Experts of a small language model.
Size: 10 layers, 79.9M parameters.
Experts: 64 experts in each of 9 layers, 64 SwiGLU neurons an expert, 4 picks a token, a softmax router.
Training: a variant of Muon for the experts, 503M tokens, 7674 steps.
Below are experts of layer 3 (counted from 0) of a mixture-of-experts language model. Rows are named router (the router's row for the expert), down (a neuron's output weights, with its number) and show model dimensions 288-319. Each number is 50 + 10 x the weight over its row's rms, rounded and kept within 0 to 99.
Before each expert's rows: "comes before" lists some tokens at least twice as common just after its tokens as in all text; "raises" lists some tokens whose logits its average output raises strongly, later layers aside. This comes from a sample of Wikipedia text that the model never trained on. Tokens count by the router's weight.

# expert 0
comes before: "==", "===", "The", "In", "=", " The"
raises: " the", " in", "===", " The"
router:57 74 53 54 55 30 52 54 61 45 58 47 46 38 53 40 45 40 61 50 43 42 60 54 33 42 48 33 37 27 42 54
down0:57 51 48 57 36 57 45 49 40 33 50 36 55 66 31 55 66 53 53 53 48 44 29 64 60 52 63 67 41 40 42 33
down1:38 51 42 39 46 59 45 50 43 51 40 62 73 53 61 46 56 62 52 51 41 34 58 52 51 52 50 40 39 50 46 49
down2:42 43 47 67 59 54 59 37 61 62 68 48 47 46 43 51 48 68 47 52 48 61 67 55 49 66 41 66 64 42 58 57
down3:52 41 57 55 46 54 37 49 41 60 56 49 48 46 34 57 49 46 54 35 49 41 58 39 46 49 48 56 51 53 46 48
down4:49 33 49 59 63 71 64 55 47 41 54 49 77 53 54 78 53 51 53 49 54 55 54 65 47 40 56 51 60 53 50 29

# expert 51
comes before: " |", ".", "–", ",", "th", ";"
raises: ".", "a", ",", "–", " –", " ("
router:49 64 64 62 52 46 49 60 54 60 67 44 54 47 41 53 57 38 57 47 47 44 59 52 55 50 57 30 50 51 36 33
down0:55 50 54 50 53 55 60 25 56 51 59 51 47 48 46 63 38 49 45 59 49 42 47 50 38 61 50 51 53 70 47 48
down1:44 61 48 62 64 58 45 45 55 37 58 58 55 57 46 54 48 60 46 53 70 56 42 61 57 76 63 36 51 65 45 47
down2:48 46 55 50 67 46 61 48 56 61 52 57 38 46 50 43 39 45 59 44 36 49 36 51 47 59 61 56 39 59 43 45
down3:38 51 43 43 55 39 59 54 46 37 47 45 40 49 41 56 64 49 64 45 61 63 30 36 71 66 59 48 68 50 67 51
down4:54 62 53 51 53 59 58 49 47 42 45 58 59 60 64 66 49 48 49 61 25 61 58 54 53 47 61 56 48 53 48 38

# expert 4
comes before: ",", "\n", " (", " and", ".\n\n", ")"
raises: " ", "'s", " of", "."
router:33 51 53 67 46 53 54 66 55 55 49 41 47 44 30 70 69 51 71 72 40 51 57 51 35 50 51 48 54 43 50 48
down0:58 39 54 63 47 42 52 38 64 55 50 53 44 49 51 43 61 42 57 61 59 60 51 72 69 65 61 47 50 43 40 49
down1:48 55 41 43 48 56 65 38 64 50 42 48 61 31 39 38 50 50 77 52 54 56 49 57 62 60 23 58 58 63 61 38
down2:28 51 59 74 48 43 43 53 40 40 46 34 44 61 55 58 40 47 37 43 49 55 39 54 31 41 57 50 54 53 61 56
down3:60 52 47 52 29 32 56 43 36 66 41 70 54 64 37 48 41 45 47 31 30 53 49 27 25 49 49 64 61 54 44 50
down4:44 32 48 57 64 38 60 40 35 48 48 51 34 69 39 58 66 60 49 67 51 43 27 38 57 46 50 36 43 52 63 30

# expert 43
comes before: "0", "4", "5", "8", "9", "2"
raises: "4", "1", "9", "2", "8", "5"
router:34 53 47 49 49 41 49 47 59 53 65 44 59 42 31 54 67 65 49 49 57 40 59 41 48 38 70 27 52 43 51 32
down0:36 45 60 55 48 34 74 50 52 52 27 61 59 49 35 52 57 48 66 58 46 69 39 75 43 56 55 47 69 56 47 71
down1:54 63 44 48 67 53 72 51 61 47 30 40 55 41 48 58 50 42 47 47 61 37 39 53 33 60 52 57 54 54 43 35
down2:46 60 38 31 52 65 37 64 16 49 58 42 55 62 50 42 64 57 52 63 36 49 29 51 59 64 49 45 61 50 56 55
down3:48 56 55 42 48 60 38 50 53 58 59 58 48 37 46 56 65 60 39 57 42 41 35 55 60 49 40 47 35 55 53 50
down4:54 39 46 45 56 51 46 44 37 46 56 58 47 35 57 51 51 47 56 59 50 52 53 59 47 39 58 46 35 49 53 37

# expert 26
comes before: ",", " and", " of", ".", " in", " were"
raises: "hip", " of", "'", ".", " like"
router:49 50 53 59 58 44 54 51 69 48 50 38 58 43 49 65 60 36 49 53 58 42 51 40 63 34 53 43 39 43 44 45
down0:42 39 46 58 47 57 59 55 48 50 52 52 63 45 63 35 29 37 66 55 25 25 44 51 52 70 61 54 52 52 49 39
down1:58 54 58 36 43 50 52 48 59 49 44 55 51 54 56 40 55 55 43 50 51 44 51 47 32 45 37 57 49 55 50 55
down2:42 45 46 46 36 48 57 52 78 38 61 59 51 58 53 49 54 54 60 54 33 44 67 44 55 37 39 59 52 53 56 46
down3:46 44 54 48 50 45 41 46 51 37 56 34 41 50 43 44 60 45 53 45 64 49 58 64 52 46 38 47 34 48 47 44
down4:67 60 44 54 48 44 57 56 37 43 58 61 64 35 50 44 50 51 45 63 66 58 64 54 40 58 34 65 58 50 39 51

# expert 15
comes before: "201", "200", "1", "202", "0", "2"
raises: "201", "202", "200", "199", "2", "21"
router:53 56 43 61 64 49 55 60 45 48 58 44 72 40 43 56 53 27 54 57 60 43 57 35 54 32 56 46 43 44 43 38
down0:56 58 33 55 59 59 54 59 56 56 31 62 63 50 53 28 48 65 35 41 70 44 61 49 38 39 59 52 33 43 44 45
down1:45 42 42 54 47 48 51 41 41 65 42 58 49 44 60 56 47 53 47 44 51 24 57 33 40 34 39 52 52 34 52 58
down2:58 39 65 48 55 40 47 43 54 56 43 44 51 44 43 64 33 43 37 44 63 53 57 38 44 64 59 40 39 48 55 58
down3:53 62 58 70 60 46 58 57 60 37 33 44 33 42 57 57 44 65 47 57 39 57 59 57 41 60 41 46 50 47 48 66
down4:53 45 65 37 65 26 57 47 55 44 36 57 43 54 54 48 42 44 44 55 69 56 51 51 64 55 46 76 56 52 65 51